Below are experts of layer 3 (counted from 0) of a mixture-of-experts language model. Rows are named router (the router's row for the expert), up (a neuron's input weights, with its number) and show model dimensions 192-255. Each number is 500 + 50 x the weight over its row's rms, rounded and kept within 0 to 999. Numbers have three digits each.
Before each expert's rows: a language model's description of what the expert responds to. This comes from a sample of Wikipedia text that the model never trained on.

# expert 20
Words inside names of leagues, championships, awards, parties and universities, such as Cup, Championship, FIA, UEFA, University.
router:533516522500516554472487495538463537567416585512549525606468470513471585423499515501447559531518460491501482522408535513521530557458498576494540447552493550511532467533399557528382574460450446
up0:605356511506433457537567512488414464493390502522552444477490455497423531567492492522498499488433542537451531489564493492410462539565518602442534529379485499510512503511515550416546527536498398
up1:462532515487526527453492438526526527497515534526547493519510452548431504558417454499465582446556508576539557390542548442476419490502492445473545446542513533491570592527532557504512541469481451
up2:478442504455547596473536535608483482459505482466486443569458515473471527509477480457490528464407477458521581460451523557506461417526566520495442519524476516534468462601521540487426524431535525
up3:509504625516558506558518550545516537508512554569546558386541508554531418522469464604557568473501482461520504433589487499518480500563534441488492455482522471555411540548507499537393512506493469
up4:540553514507573415450505508540461451479427475502515462555453543517462549562496515455456540466587487586445484517501523509501572510529530524456554457584548513558505530504418548483500535464550467
up5:490366472520483495516474514582453472475461514467472537471490507438497467517479414569464539515546541492441522478573510497424470515502524495491395629459504532543562489527519512541566420466505554
up6:554534506509471492509456500475527543437591457519403464477462494481533471407558566546416442568468556522506444546514451407496509524512503465605505547490645482484503457402543505495533428442471514
up7:414480463539449549527481471597519535588444517551548475508501436570488459414551463428564450504514478601538557452465557485511503557496513476450574630586518478417451461456556573536576592567571536
up8:458650572462476460444560553563520481508479529592504482414470505463488383519520460529544430542518479533514492508434524445446488473504565514478522501449485519562456543480495495472557526566492570
up9:470487519496503491491483499464485522551401563530538543496512578378561460446494529495530451511516594615544442534471516444414512486511486490440517575525504424510505599426504491537450542541541452
up10:514610391642464423452486491521421467460499496512545475574490480471445506453506407392434515486492455590477424520445498472531406521459520504496554438497545574428458509564503541440467614418644537
up11:418498523454456533481378482523549503556440476510554490472588537584465465553470520494453399605524463480516524518535520597460541421577523445361372502504458473450536528445520492519528524428495448
up12:525564521481528496445490466577586484559512414428507446451463632440512535437424470496562580569480467555500425454533481538589473468461447524521597509517566517458469484590576419508459513476519577
up13:525576470574506512400513450419519502460456545543499543522426518568499474503606418448521547448460451478407509543444522506533575419490515467477570450542430533419473548549458617507483547520488452
up14:559471519423455514469513557562494465506427485502476578485499361448434491445450475488556512565546449541453492439457579541498532559457480539515513447595463515481549557440441512557511546517477396

# expert 38
Verbs and prepositions describing match outcomes and careers in sports text, such as won, lost, defeated, returned, in the final.
router:466565525556478515598478481497496480482484466496549478507438435499381422570469554491507433517517515524441462518536522576604640528468444508511585435570511505492530473455493470461457601528457427
up0:569482525525496528457509470578522529531564554444483519585500388519464454548460470583442535511471492521463570486513445512533513469356512467520465475541526543466605511511578585388503465423391601
up1:464554402459456495541500556548520522461365468470480540487588518550397472469523504471501490576441561466491514466549496482514472531463518407431577452545459502409489557498470419495513562505576492
up2:549541510471476453492544534545529570499496511472497476536517447484466471611562561544406571520401568520552515508468467406517486478451440515498508551423492539639568463562445458519440466488564551
up3:526543416460578483478478490461432542538481511417496451491557406559536506543577522572567495462437439517462448613512439565519509482548534472484447472543520529447474386508548570520546556443561582
up4:510480502553512439518513546431515523495440509498623473514567408449471533465523573540459443564533550537481519543523526618469385468408517513506523435527518473593488524543488452506558467538575446
up5:425516508465504519507542462567452511490539526498487395418471476500525565519506480471415502534504560518549488442455430587514520469491438596473491480435523536484523476472472507462569613431597449
up6:546579440572448494515525485454430436500463431524508508412462534579438397485412488539546463558451440576498399488559548555514600591398509452463511540543442489474477537494500485564516544469501486
up7:550434547442505436602449518507455486381552481542545559463510603533559493467480444476578525533434511438448537504448507481541535450518499470514474520578440454494468465427572469499557544514429489
up8:547485476604498501434633502458474471586519602499484574485498471374498554559517458443538480472542470639455584458482480445488550513533420440476605472535445416484525479451524469553498519564460537
up9:536606528568440484535503550544465398426393524490518487504520491564437467475456431570514408485411479490512573447448577495481516423494579439482490460611561445499502485512467480501551485528502557
up10:519460501388425553569442537587489479483491540420460546367493517565479486465390466471482482448501521555511444566549464565498437508577488526379487486480485408528511405517567449485397567456514493
up11:408450450556559530565588489403535551460517505457574485501566466625409415557534567515495555544508488497579508454459547531572475508493500493547572494444568422494546434457504519449468572501433527
up12:506505543490450451499521473417585495534546514504531484492493566560555549608541526557535516532511460422448530436551576602508479575534547479599375508548585525499413457548488445438456506467523460
up13:512499510533572500599581511590562483418493522589519481495468535453533473410425523474476503477437518497484538575567402482567590411526412486497496502518487530522534501497471477528447554513485500
up14:500441567457537491528559536517508447557449433416494448452588459418539418538509543528564508502505512595505456475415412466514536462511435524471455524567511439528521599500510563484474569398473488

# expert 3
Field or domain words naming sectors and activities, often after the or and, e.g. political, military, research, railway, music, health.
router:431534524542444536526417515524501440442438528517492493442412440518523535562519430469487465524573446520460519548487557553539542450462471472412472435541487479491459433559462462539354523390482489
up0:503563475460459413505628513516541465455406517504585501574553502451529481517573414483418548496544510562507523506464470623424587467510545466467438514550402515545521395466468541433412505434505495
up1:538523464574524508563441516480485498525480528494478448598468528558470517522486473537487482428477480471516507437440524349484500490551450526464529485518517449482443525472538494476431487425607518
up2:493545476508524517502495471444521440460551469462502479510514519485502492507515534431396465518485470556505546495415481510436512470557473471425497467429469554540548459482524424386484531483553506
up3:389547547453470464575499554477557526592509496501464482544489451552549495539427544470540494484495566498603561553470408424584600499550508487532435546536549546503474530529449419447603416450505483
up4:468504515409485473478504411454479501455458455507537526443572469431477394499457506454510534595505530507515487558437453452576502543565514439466478519522492521446465508505545428510499436594358459
up5:450609536451424510356571452447452576512489488542543524519575554537425500505484455475510565484560560592459551560485447509577499554546503427398485577520561496536465517501519468536554525468499554
up6:517422507458543511557591487408478500497560424483497561432536526479483522472553460455603475530525504535472384472484474583541503450495467521509464550548472492519449473457451563415513519489587527
up7:452476496597551514456554481417472493515468563584464526523597474462500493520569446573551578423473515492475602491504557391545435538537463453467534508529507464480438475438532474511632459506513487
up8:554607581486457524514468515473504496553454502493504440626547511469465500472501486491566497451499447522566417557524510504505422420528472488557539520524415475516481518492566532480486437338544431
up9:471466586523623502524473479619529441542403501492513473544573475524537465522487503445511501592463506544486562473524457487446456511496487562501434507505505479583461486531540464500430450496480513
up10:556524501412508432519581476566569548436568538396490480495565484503548487534461527479423482463531422510370528468490471532588477546433467557413534479500513474445478538633470443518635549478500502
up11:524434378458547454507517490450558519455546461506577544443505563484531412618468409504458537489564474420461391488486573528427427609482414530495582447507524566471555592499538493408465532523489484
up12:464443426461510455465459560468489494453453452513513538433584472527448632417451528533498550525529561526466564450446498493612515569490554440569538467456484506467493507524515498546504512482388532
up13:519473448582578577468489439482517434502482557460456560510586529607488580446509548585445445552538436392508558472476614575481552469515455520430464506545600440571516488496504454451477504455482458
up14:468578409483494494471489472508473517504505570509379538495534495538498499487503526464437483543541412444362494428492484450457479545501535586461528471507504521447375512568540574523593605451529437

# expert 26
Sentence-ending periods, paragraph breaks and clause-linking words that open new sentences, such as However, But, Meanwhile, The.
router:365427542570427509496486468528467448614417542477538439524551461568419478406495532597503434466524434474470573455528531478599462472533494527445550530479531515477539429527495554498571572480384505
up0:508539453522511537533490567523571411502516495492449530492541621513514487480460476509424513531478506494481517566505488527543485466581476482370405465423438502437508472441503475399630450503527529
up1:520417495478484639520446462520519452423462447523555392550574416480531441527536494495514540526418530549410492523523579465424453489484600484506420509451446445445513465512412503558484457580528440
up2:549500490532429516406414450529476463420493473500593471529522527494549526512517550554446528499490442480522511548505495606608579474567469585478472445512467562505537451465506492559465586478436549
up3:572504556465507580614493582454443492560495481526527465447528557481512497497492523528544481478461527542447461542459599510413446573477452456537458523601529586476529494471490497496587463382473558
up4:521517437526554529518479545547445533450525580487488560446578467534489452492580494564459514539477398612598567552496524490428573484415473469584528530386440562553520489491432461522491393494492570
up5:437466441482413530593499572496545466463436484581524546501555533418537527564436425511610484500481606560452472501419563570471551503478556557462471451570498477606562535497484530459464589505458499
up6:537567487519530537559447433504517465463550555599493347479463470461499494537510533437516468505518477533493556596554489531622520479496577469479514484434566547469520498564496542478524514486505533
up7:614459552556470475457462505552566574558481532452450497472525541479507481487553506383459508460520468476500533481525511575463522526534512579394394435473597532463484466496493494506440542522475494
up8:454419486449516488532547488488429441534438522498493586466476395516530466494495560471559444523424517520484413552411538463401511529534505464602425500487534464490590471556489592419531470561535615
up9:553518564487469481436535437540524461487465440531549505565511516419442444526541460535474462522475427574563523529576401452460509481477529505519507443545427474504495387447611482559458428451508458
up10:423556471441540560509469415543406531550610522513543500496425531458581480502542505516480423488478521536452535570584546536564367452462498501429480473448434537446539521510462421460524494634527445
up11:541444467451486487560447483560486473406492512520563490497484479561589539437510546458610473518474530589453503443502553501497408465420582510529488564490494491456531488495513474515580455518444588
up12:571528450533491449464418493573527538505507511447530429591491464451485524516566533517505485634560580518539530550457552463520537456523434510522490379552499419493491459528420481490524490462448444
up13:510466486507473556529479461517359461497494503486517479509542497545425429484591463481493538595576460436446548604510478499498589546501489565483517446505501542494489457476548485536512548523452466
up14:471547483494489449459507464528481515568483524517539480509565472546484448561453594522485515511520433526588654449457537513502473483594588589451542505495458514511471478467545477487444572476536480

# expert 14
Past participles after was/is/been, usually followed by by/in/to, such as built, located, founded, administered, led.
router:522550487512504496489532562476507427562557524459432465457444472523480471497475534576553488430535470456509474512536537504563545492476477515448562512453432460597496501509528509465473501459549560
up0:428525608573540529512538524684502648440500542470534453506479430436512554509478500494489518527542446528455496543534443551617426487529565467488474540538543525527539566544502560487390537430543572
up1:448540463490528547519540538562472494457476404450496487488597521509517487519417475451508513618548554504531532538476511586514471528584382490536394584532518459525503479568423487517628498416514524
up2:494459508527575533574519540573473529566442503481492494515573397520520313476476517488605552471460541534452488531555478491500492510444480498492532461571556555529447529580463572502491539474428383
up3:449432471448443493398547459482497484487456520441558490507487459494535475465507449499536449509517499545502494557509470446441533402459454545502478370516515503438382488548495485491521520457478527
up4:490530514503579477455533506491542552557529569479509461512399482528377557532502487474427487551550504477555450502580439507454496588558430475561462565513429500443410515498390544466507590489496552
up5:465494561452498513463535354513543502560526487529430427527498449537543495396553552520592564611485472401514492552534469515524561463400461532532548468500505536471499510438626499538485530415407519
up6:581466472420579471515406513522451461634497485553468548540490511544477481435424456510510491460525537403517452454565518554490539565470452452538568446545649545534418543482595400517543540511538564
up7:527450444582442506560499455570489463504415387483430427544551563498513536506538497458375479482486549473449536479380445555519506524565539565436547502513446436480551553460403527524531542532488567
up8:503461537589539508429497432497490551472517542396501453480488495536450513424531499572578473560490506524491446506494548570499479513560466542500423561448488517448446574535463524529517450435478443
up9:568497515570464507506504473468555495496523403450461438470579594530379569463492512488600538527442506479513550552523534577520498521489560431564495450532452444522528450435449518531447506432460510
up10:514529479453480531488471521464526391577465589515511428440518447470457583598490465512513346542449500527517505482463586542529560434445450607594525454509423506489556506435484451473517497514475441
up11:500475570455519452401570455449536467521506513483424430453431517493547557511497412501526554391523492482477452555557474508537418473436417506451497547506397492519506508552547419491546541485496480
up12:465516507478603578464499493557480541456522566426530455486439486466477516558430551496387523480475568490604502464572518500511519502455450540502488503501374467484474545503514427456558563531376505
up13:506425510500524473485467429547534499447601440537496508499481563496522577591512521569519449504430573436528575657452517545589448495554550552501519401546518541503592483507584508464545420464504493
up14:476547474508606416553546507595456468476479410475515461471597544480558452437432502493598453472521503470451472564509457469472484468579434538484473485464608538442453556463393545467444426441474507

# expert 53
Verbs and adverbs of decision or attempt in narratives, usually after he, to or not, e.g. chose not, refused, tried, unable.
router:460541482497469492522495512501492401574446451499509427560499535550527460542457501586517461505516430553435434433512555568491517510427485547417545406429540464476499496557521545575424523453450488
up0:540528498535487467569519560510435438514542567435552502585504457492485537518557538500499496413527505386490490503524546512459542564425502488507459546541476550513377460456474483506562582479447534
up1:486423388524459489410637512460508542542558512534512552566499558513552477428473568495523520521434655498510456544516509567588521492502458524516535463505567444544363502570585472364507596569582434
up2:413504528447647495429531532497460422501498570539424497515550551517513450475457450491497479496530480372538484523493584491492516390461466526536524576542496526497498597572546463499474587572442522
up3:531516475508570413541475559540426415505419538481452498463568523553462485555497508473545547473536492415487550458526478472505528472392481501490574530551608532474487506537499469489416540441448509
up4:443508567523453429519427527548571501496437490501547476518561453554388503454510455449495481455604514501502582501546451550552474514469414508510448514465537463501427485494501462428508545507456447
up5:512486484473506446457506563564507499471524534485448547588532447457504458487552531566514514501548488511495571446563512524493458594472552483474531369531552521510437508523478450531526504453562499
up6:433559537632574538500516529525478485548428508519489427473603569444423586545524491528385502504514575519492508486482475480456568520545592495502457364503453448470461404559561424547560485523500516
up7:447516428463502418491521401559537446525485515430459516552492391399536425482565511523471549552422406505479531443465505618554501546536485511417476507571457504464571446486510442581457552541452449
up8:560491481504532517530471506494539507588485525462446499554571475488590494496473435480507484583481571492407496449516531545499419511538523482425492481561499450490513523566528442492519509415544404
up9:447463428467502471414424494549474526545533431410512476489440425462526525468472577488455520465493559470509344503508548509494570491475404486535506494479545555476406500490394519501535452498508489
up10:504470468462520489528514422444479462419473510546518524474448454523426573522532446431618503474480475452502479511529483570458551463503450536476535563493480461492580461552436476451466444488492541
up11:456519541467494428512563493560523460521508477489497475469617465464532569409514615559486508467567551597536448438493456589483378521450536507442467526479422447473522534487485525514582472439413526
up12:487565497493494463516482523453520473502448471537501454547476486522498485503471452623588504477491510584493496511413527521460410548432528478513439429449492510489468495442420466447423509462513510
up13:521481530383514419483530495514527438473506535614501519487529494537482388519434468451545517457466523582522543458472513524491452492455479519539560518528395557463504485529516432543472476481481439
up14:445494468519549513561506542539430472493472492456467461466524524483488518501537519535502523497536399440516426409480533489518429564464425518484513449498509591500543461560587538515520518478552490

# expert 15
Bullet dashes at the start of infobox-style list lines and section heading markers, e.g. the dash before Born:, Starring:, Length:, or ==.
router:469444487498446499532515473624506522650479496547516472545499476398583485571540435584491565540527519540475486503426550529601495533431502493457421468540475418475439474514580487523447465495491513
up0:503552521508487427573496540591460485524429449434557520443533556472478418515511518419457470510505488468422491454426495483522420503436481498540614534586502505569402492520455536463526480416500478
up1:563496559496511494432470502499578525560478499506509524507495483503488474528480464467547566462461475491581487435486525509494476531459451535477459509513467470535534519478546460404542409480534479
up2:467459506509498531419566547489504481400519563452548474393499534458508447352516457502462424535565566543545504524514434452465465457526463410572432507461439555509569506560510514460562470563498451
up3:435470439580582484433510484523549470512477532483484576508466466524462530492515513574611485543424486459504525491371571431472565526438413490547514483426472550506506461454502464406510506439534541
up4:477530515496597471576590473555521478493496444462491498562597505560505421487491415461501394513545498464441508484487498475523523582550596507523544436456590568526437481465548525552416521414512586
up5:517542464486458476514613550499444493518481605481461482482476439550467479514488506525542502498475478523586386520546473495547502444520576495550470509468410498505541458429436509555543515528541499
up6:520447521496387471497528500516487516522550489464503445582503459507525457572460509632493454589481572598441526603511529500509496514480469567535399589616492420512510529499483544524530434466506449
up7:452418474551458573490459493535492555480411530550460490472475462578433437474575563493563475475564569531497467494555547559542522471441517466496463485499523536526551534404559541457387485536548563
up8:479529524501437555588504380536474509556493488417468456553512544529585480625496533507489575504592462494434531463541498523551500486457471457431394515567535507547532447484443459424444469594491502
up9:468482543542536482449471555545457425467453499494640478518544503500594466471481595427533441511507427460530502514555538442509510459424505538505509595471497488473439520495561468536521538521527498
up10:531423461443512496433489497485483470520584592470481532450479465420516498589407537530438511450412468473469500502482456577566586531518485458571505496545485486664494498513488439382457559413570561
up11:492430440501438531485517485480536490541548467480536424497472432463496539512537442407509534517511521608496504523496426512557496587497555409522536546521475418556459510404487504415547502516589480
up12:488470559396473477453504497544508410572557507434471547509550484503513555447489562488626538567555586489514463490508425507465496479565558442430450441572485471464576499468473475410553486501422526
up13:559461522465438516479508501516454458487527438407532478519488419541474547519530458589528560595368451516506449482488460500483545528406365526488459381423480471494511429562484477491448534459530542
up14:432485454565456442567453454596506485521461453591557617473479545531548389583505610516504544460628619497494467518503407603526456482586550563474527559565479447572473502432488422498502496513500505

# expert 22
Prepositions and verbs that take an object in biographical prose, such as of, in, for, with, against, including, protect.
router:464568539547454465508565543563491469549451512450520454624487471556570422486574479526506426424560527452509420516485558502486534556524391495516542404495508473545379527523478429500575564458399453
up0:405524533556469505441515479540439550393557431519481483562428546526531411557510506484520505558453478536431610566601607521448478518451480494486507487552380633480519471509557531606481534483479526
up1:463447507542515480550511432553438448551568483531517492453390438466508462542532478516487449505506437601435565538489520515508494568534473488456521489550414390456452455519486448442521505420523605
up2:570598500480516463489494471509472619462480482541407444479532458468603485513519552572553551537520365631486516515539504491514515513521442568546454446516527551518478529588473469444432554426499496
up3:515557475564519521533425428462583520376494528484493533440536481538507539437576476495478514443472531421490460525503455565482513505517526379509492528418470462511501444551490445553421504549430515
up4:569538525450394564557537533426535454534433504546550558511537527496505527481547540411525580527526533523444437452425468526428512557461435480479610596493508505486458500471465385507535589566630486
up5:528478548573395494523463465516442469482585510529467397535529508473489570548532542467466532441542373524528543566500491488546405474474675555500492526432495540475453471506488510447486500390545375
up6:482475494528480570590547465521553479566540506494513480655475505637523506508549486444396550507544506488561496489540396520495484476433588472498473502554483477576479488420564477480512523499441518
up7:512512499603474447509526494613466432506481522473560498504594445551404505520486533454578474448520457600422473468458463496487496563553548519452473423595607453512547482450545516558521476500454487
up8:519535469528499528448428501550569517579431428513511444527533528448509461455529376452554502461533411557463555521486557573449453515447502607389675530480456498465430415520513462503524538501465524
up9:556546584550533435494452491495577472470586526563511485465415419563509545442474413493570520441465551422518476410493468548516452499574495543485447515542489447429511564524569543516472516443512464
up10:545497418474509562486489601572491444439525519533504489616397468411503520512425428556502522446508518431540628454346598468419487510529520502520575462577447494514479488527497520460520490541450517
up11:566493440478446493430484508493410562492496544476403550491493535467539492462501585509515526433505574492482569480450406476593544610511445536590514674579504546533455507438530477417502512510569487
up12:406509595457476486493467508560473410534553478407481532486545614501429531493507542511512544485501477469443482575493473462496520431484451512432508450469514542456483523499515487444521570489452386
up13:503504604470607477449561489492557373516440550478536493484559465439454489467492387542490559534502541471444529432440510488447543550513479521491431565487486504475496480571472538487485487632538510
up14:538452551556541512490555446468418559410561545560516508537558488589511493531486461559517503474592488496523497539526409480452519404463476548521507546507481509501482533499368448573451566452606554

# expert 2
Plural nouns for groups of people or counted things after numbers or articles, such as troops, passengers, dollars, units.
router:417534513531569539542492454514487440515435524485519506520581582574487540601516454495609512520487514515524431498542568533568438570493534572429498536488469468459487509515572579505389579433552476
up0:479587529600429482492455510483447412510451521540444464502508515585414495538476456474505520567469417520463465486491462373411506559487589517414577534530498474492434441475486424482550556420554489
up1:544498480423499464478453546420528477494463504458563436417533519499517506544510492511540530587409435557420570561441497463455546483478581505465572489497550400510437477510514563499498633425467495
up2:572454524481449618518617435489538512584487561478460453414552459537519428515472434475518481550470493466390444578432497575498513535517432501461492546507438469435554466455451549502577544468519490
up3:523547562485500512538534535549486429553450530540506383514438477519551476557506435572467515510494491516494486558563526492528535443528483436505546427399484431440562547500509489488495450552579555
up4:422530487507520387353519476536448494573462447471567486561514585530535567553553543606465480433501569594552545576526518517529539459474544471498612564477585481599551472552509498498477446526468431
up5:470526519493507518507496432388523425513405427505491496484504531509518480439482535512383461526511429498602458428458562486533503496500532549506578365589509461516388470444567562514503551461523434
up6:396432454455522423488548472584538527532454619389553492469588557493498515493480519523497492578531519560470524502549602499476465544486452471441505532621514447444527549502591522517464582537530591
up7:452442578418475586466617507529472454481449453481610431585568489533512515467610433504650470435503534494467439438506511499424410515570475548582484497431540537448555542479495537471537549586478458
up8:501478503435526468428469519512608445484471485560525440471502604501439584482468520510568461500532551542547504507403456544489442454498424479492528425521508511533402397510447512501486426506454567
up9:535464421553471488551505487455477490433510528457539497502521531550477443498507486536472556503579596520499512465504622511482470566455541448505594487509431471504519463479469389467501440458455481
up10:528441426496445491443598481527530512462475449558534463512587522562500599560477567454454538460487472480454475526566568501513520535421578477511527581480579521482621480462412533504438490476448532
up11:553489539585506548483401502497530595463455490479459441488454527500400471506475601520442559518500424479412421561489522471508482516512426463472440418538523492481581468498474416527537498535448437
up12:448554570604534484463447493504494544566532487504472419567420450543466566557514446519525520554402623515454434555519455572465446411547483509515480441417490532426571561582489506524556550510369519
up13:511467485485509557477464500412545453474526566478591464531496575426528518522502517547518548446501476497538438449466426505513524531551418573517461513533456528423468437516492470424340484484539512
up14:532477469556413532441490489516372407505465502477487520503489664464473536520500464582454456544468464509507559477534510553551431512454485499436512513480436538435526465512489570442473602514456608

# expert 46
Tokens in species authority citations, date phrases and proper names of institutions, such as (Nevski) Á.Löve, April, Representatives.
router:542519439467511564505462491534448438466476475480497502438548478547484496490471504507431469485515466448465456493479493552546500498514534520535553469529503603607462464545474512548426588477533501
up0:471503512441383472407465405695549481440367442554475487491484554579514470489500504455482496507439542560466461503533522585573471424551524507503544487451505545509587550472517589420510534548492427
up1:472510432528473606366479466472517494644436458434527449522479482473516553500540518502418428467467511536452482530470470490532364451574475462540569578467528570503482559575484484517477531425481476
up2:559396459513544548419445535482546395583569568547501410465499483518575435440489389451459468384504448561498517525469525534493525429471485556509475428462483519532572491560487445549505565522442485
up3:492498447483443525471509570502557495478477464460499479473466423379419610519485501484461432475543460618445543614491412560525476540442499532458573382528505595483482476464619423500520524426495519
up4:454470473527584503499506442549415446521471455544388436500563494426484457440576419505512447507499472433479434556529501526490549486416498554504527503503463507502564393427485526469404418506503575
up5:534577503544444476354476524492396452537538476504485505533504539509613534483428488536526517477472478475515490418471472490472508432409511538536571537527492520459580461461514576527395520508460569
up6:566403557503497513501544537592548479420575531448462483572515482577541504538473525505496455443461435427393482532508544444527558528506558481461439487476539563497491535558642434569447505463545479
up7:404527607478490525411538575595576525433470430510523535519485486504542466598456531579515421470557538465535506453582532517498429538468543514574480461494462617547563509528530449543510569571510610
up8:560375401501435528556465540468456576571480439552412530488562576524508512582585480459460499432457467523488489465528503484526419492460385397477420477499553406514409430477561457534496498523512506
up9:508465519480556502467501539493537481545512483559479430506493481468384480526429427502458422464422417434527538613510504520564529448531460562482479439592434552413493505497533433578401481492526381
up10:516558578568504481475529542473404486470454482475490510536499469556468454554452478487546480515504501511471486563642492495458439441469470566510362496525482532558509413564405516505514484516444433
up11:484472506429466440434435500397502513440506486401524367557534600529474484462582477398526481511528467555577462532540430502461456457480429522536507522486414463540595467412544583568504506516542447
up12:439486535648480565537475480539616587510446518460513490543534513489463528513541577499449474536556452461494462488500526525569553451431471471610449481372516517559500535358471513485406507355481488
up13:549491566517488467550491624637500523481468560434500483446561572517518446533488444505419441531471491438586479504456480545664522466566482494541549492565545636516602519528545449444567463566533526
up14:452525619542486458548492529500426472533483438543588458480582506468452492467406565516517439457620513454526478408454457491547523430520501463514490508516465531440491507552462528484534445438491516

# expert 37
Prepositions and colons in gazetteer and taxobox entries, such as Village in, County:, Class:, Phylum, located.
router:493497538513421554559426468480512474575468532372484495531599482561507596424540504479421362413517426467498542488403540556546586531561471525528548481560490474525476509563483472422423629411478495
up0:484474456522480443481424575487508398440506519500604471361551476471390530514585443529486471529494543509576475548454534495665538459523554520460537489485441452596540495484477499462482509488483439
up1:596499454487440510477395513516604525545567502484530475402493626495454509476502504542462508426418494521515502557442555371564445500539444425506582517583504446486516509509493422420479517437501567
up2:509395556467548568525551528490478527547498490547503443456433544519526547606622564504523418529552573495469403530544500564404496522489485571510466520480460444565427552465494595599490438435597415
up3:537445468469487453592461403526453577578570456624508536513503482539590475533468538544520458461514480501541539517544490511526478525480549477485574430500430511541584436467445517485433504500462570
up4:449431504485433462500473350507455398506534555520476386499510355571465539545489395564503532440487439522537527493453548482494480549488567495471412493454525456500508490459510501408468540459576460
up5:580469567524427489498571435454561556431360519512522538514467590423499536554459576419472510523395428451422537539521430540559603413514574531406479481450476470532552494468633496479492546557498515
up6:554464430507538517527438526471440465498584455567444514572474532502519646544417443566572445458477486536456560610518555589471551594472493562517501567427528467540507525517551514479403472414554594
up7:562492511573460555462423495483429525518496438507476503557517572505422512483499498482467501524504499437485522516454521585539517452473561469574415450531486558550504552471442514482387531440525529
up8:565506552517530555532506485502491481490490502398526426403440509526392438577520526538536510400549455441520477453441589512545457474479512551422612509505462429467527472465398469578516466581523536
up9:570481531479489554518509509503579531461463499396550493385484511481542601487550573533473550465497459504500489474442543534510552411511518459470426471483430541492445626470516534598449526539558484
up10:589616528420490503530609524510491442543482558542507433468543493471567623556382623437512423570584481545544566501490519505419510552526548463446520460575512454489581513510527540549503562453510518
up11:515617502545481483482437490466430503477445504552523555490471483571492508561407502445446479525440482495520410509607667546501541488495514539483510432471406463488491468548550478468466498411559469
up12:448507459479509605569523599473405543572529534464562445432502512488606551607558495443581509498481476397456484526517529472428582417524449442490507522452555482571508544431603471449458498501507491
up13:530520511564577491502543502549463507590510525477521445591559552514518600530574469450412508412464513479569473592385446623516509578514516484470570547434451434565471348465469527443467499422494462
up14:540399527421411404464481411421489443508524527509501448568464532526428475484547478534479522487397492521487522481401524457426467546506480546553563470563645549529583552447465592518504472465480544

# expert 52
Pipe separators opening or inside table header rows, plus header words like Candidate, Party, Name, Pld, Preceded.
router:489444470549554510476573405539493529611495522452506524534562510489388530514417560487559492546573519420474555532442478528459523542470523546408550498494452568501554507467566557481526484489495434
up0:442498543503448629412480591555468462482479450383489592520474600460396514495493511523550571465489547468507597482474442520575514458566488434431434467547560539566464495449496571487566534511488508
up1:598502401476587481515458469521482577573494484474541549417471559548567474567445453559466534496575466427435498479549480548505525515424383430443524509525465477504486527557525474468541554504515527
up2:556507543518498459455551560539524507527524471532523474568420487537500487551496566514465564526534525497508402545419525597507491442515561522498436529463514491495437513497506457491499457518542447
up3:479497448517532527469530580466527532597469472469473595412524525485489535523478425537440394444449460379470478497433460467539535501480509445486551448619480491527452460517457570518459552406562482
up4:610568407519464457533472373384499539502427515455503547394488469518498534395497525509560444506580520425475499463464517501610533492469456473553422576592548480535536441510438486438522468556570505
up5:415563424460552517535513541513520643522390495470530490518527561621488423442464501634531455517571492596562600515439541484537506530474558540473511506525479405547475384478484498521548578535632481
up6:525558543565473611518468459519543550458578480472499505548568504507478426537471517483477423564529375442592592520558512462518491488408427469402494529490440481478550534522624495478524474469410458
up7:455507460548472524512359474522512453537443508432402501424509483479528466513517497497540488513427417527549429505501469458573539649501447448429492492574425552499531535486526483455548416438497403
up8:507506477530452545414542569516511568446473418498407540503572472556448477429469457519474506547501442465487499416532468420530627512541507575453607593487532576513562517429581404524490555462465519
up9:431452471485458395464437560516461550478414522442430496455556449540531546485453485514590476524526517491495502474566474582489506421495455453515506381514516510542457428444477570598443559489491493
up10:486516509563519536454425530600568541587484504510450513556500559491525470494520520531536477446479593563510482466487493555533599498375553410390474435480549522471540524494562524514499564499443509
up11:471583428374498552454540493518527401617535512396512511470502570489509521477515453451524465466388447462520506451499526493488568570524541517432525598512455524530442492550473477508491587428438603
up12:533552548479458548580504470526569473523543527441526441512517457574464448530491421403511496527490436512493563474586487443511442548522468511478461483600500517485398537503478553528516503428478563
up13:525474498534487519461467489548457495537501483493403522451530548418510530423593554465462431540496552472508532436433469490539468497520464528527503439499536445464497437375563515496500517409469476
up14:571440518493537460493547428534549554485418478602480501595493553535573594523486434540626518500463478454428441480527560520495504534506392515536500488510477519492486541422506547432533591502488523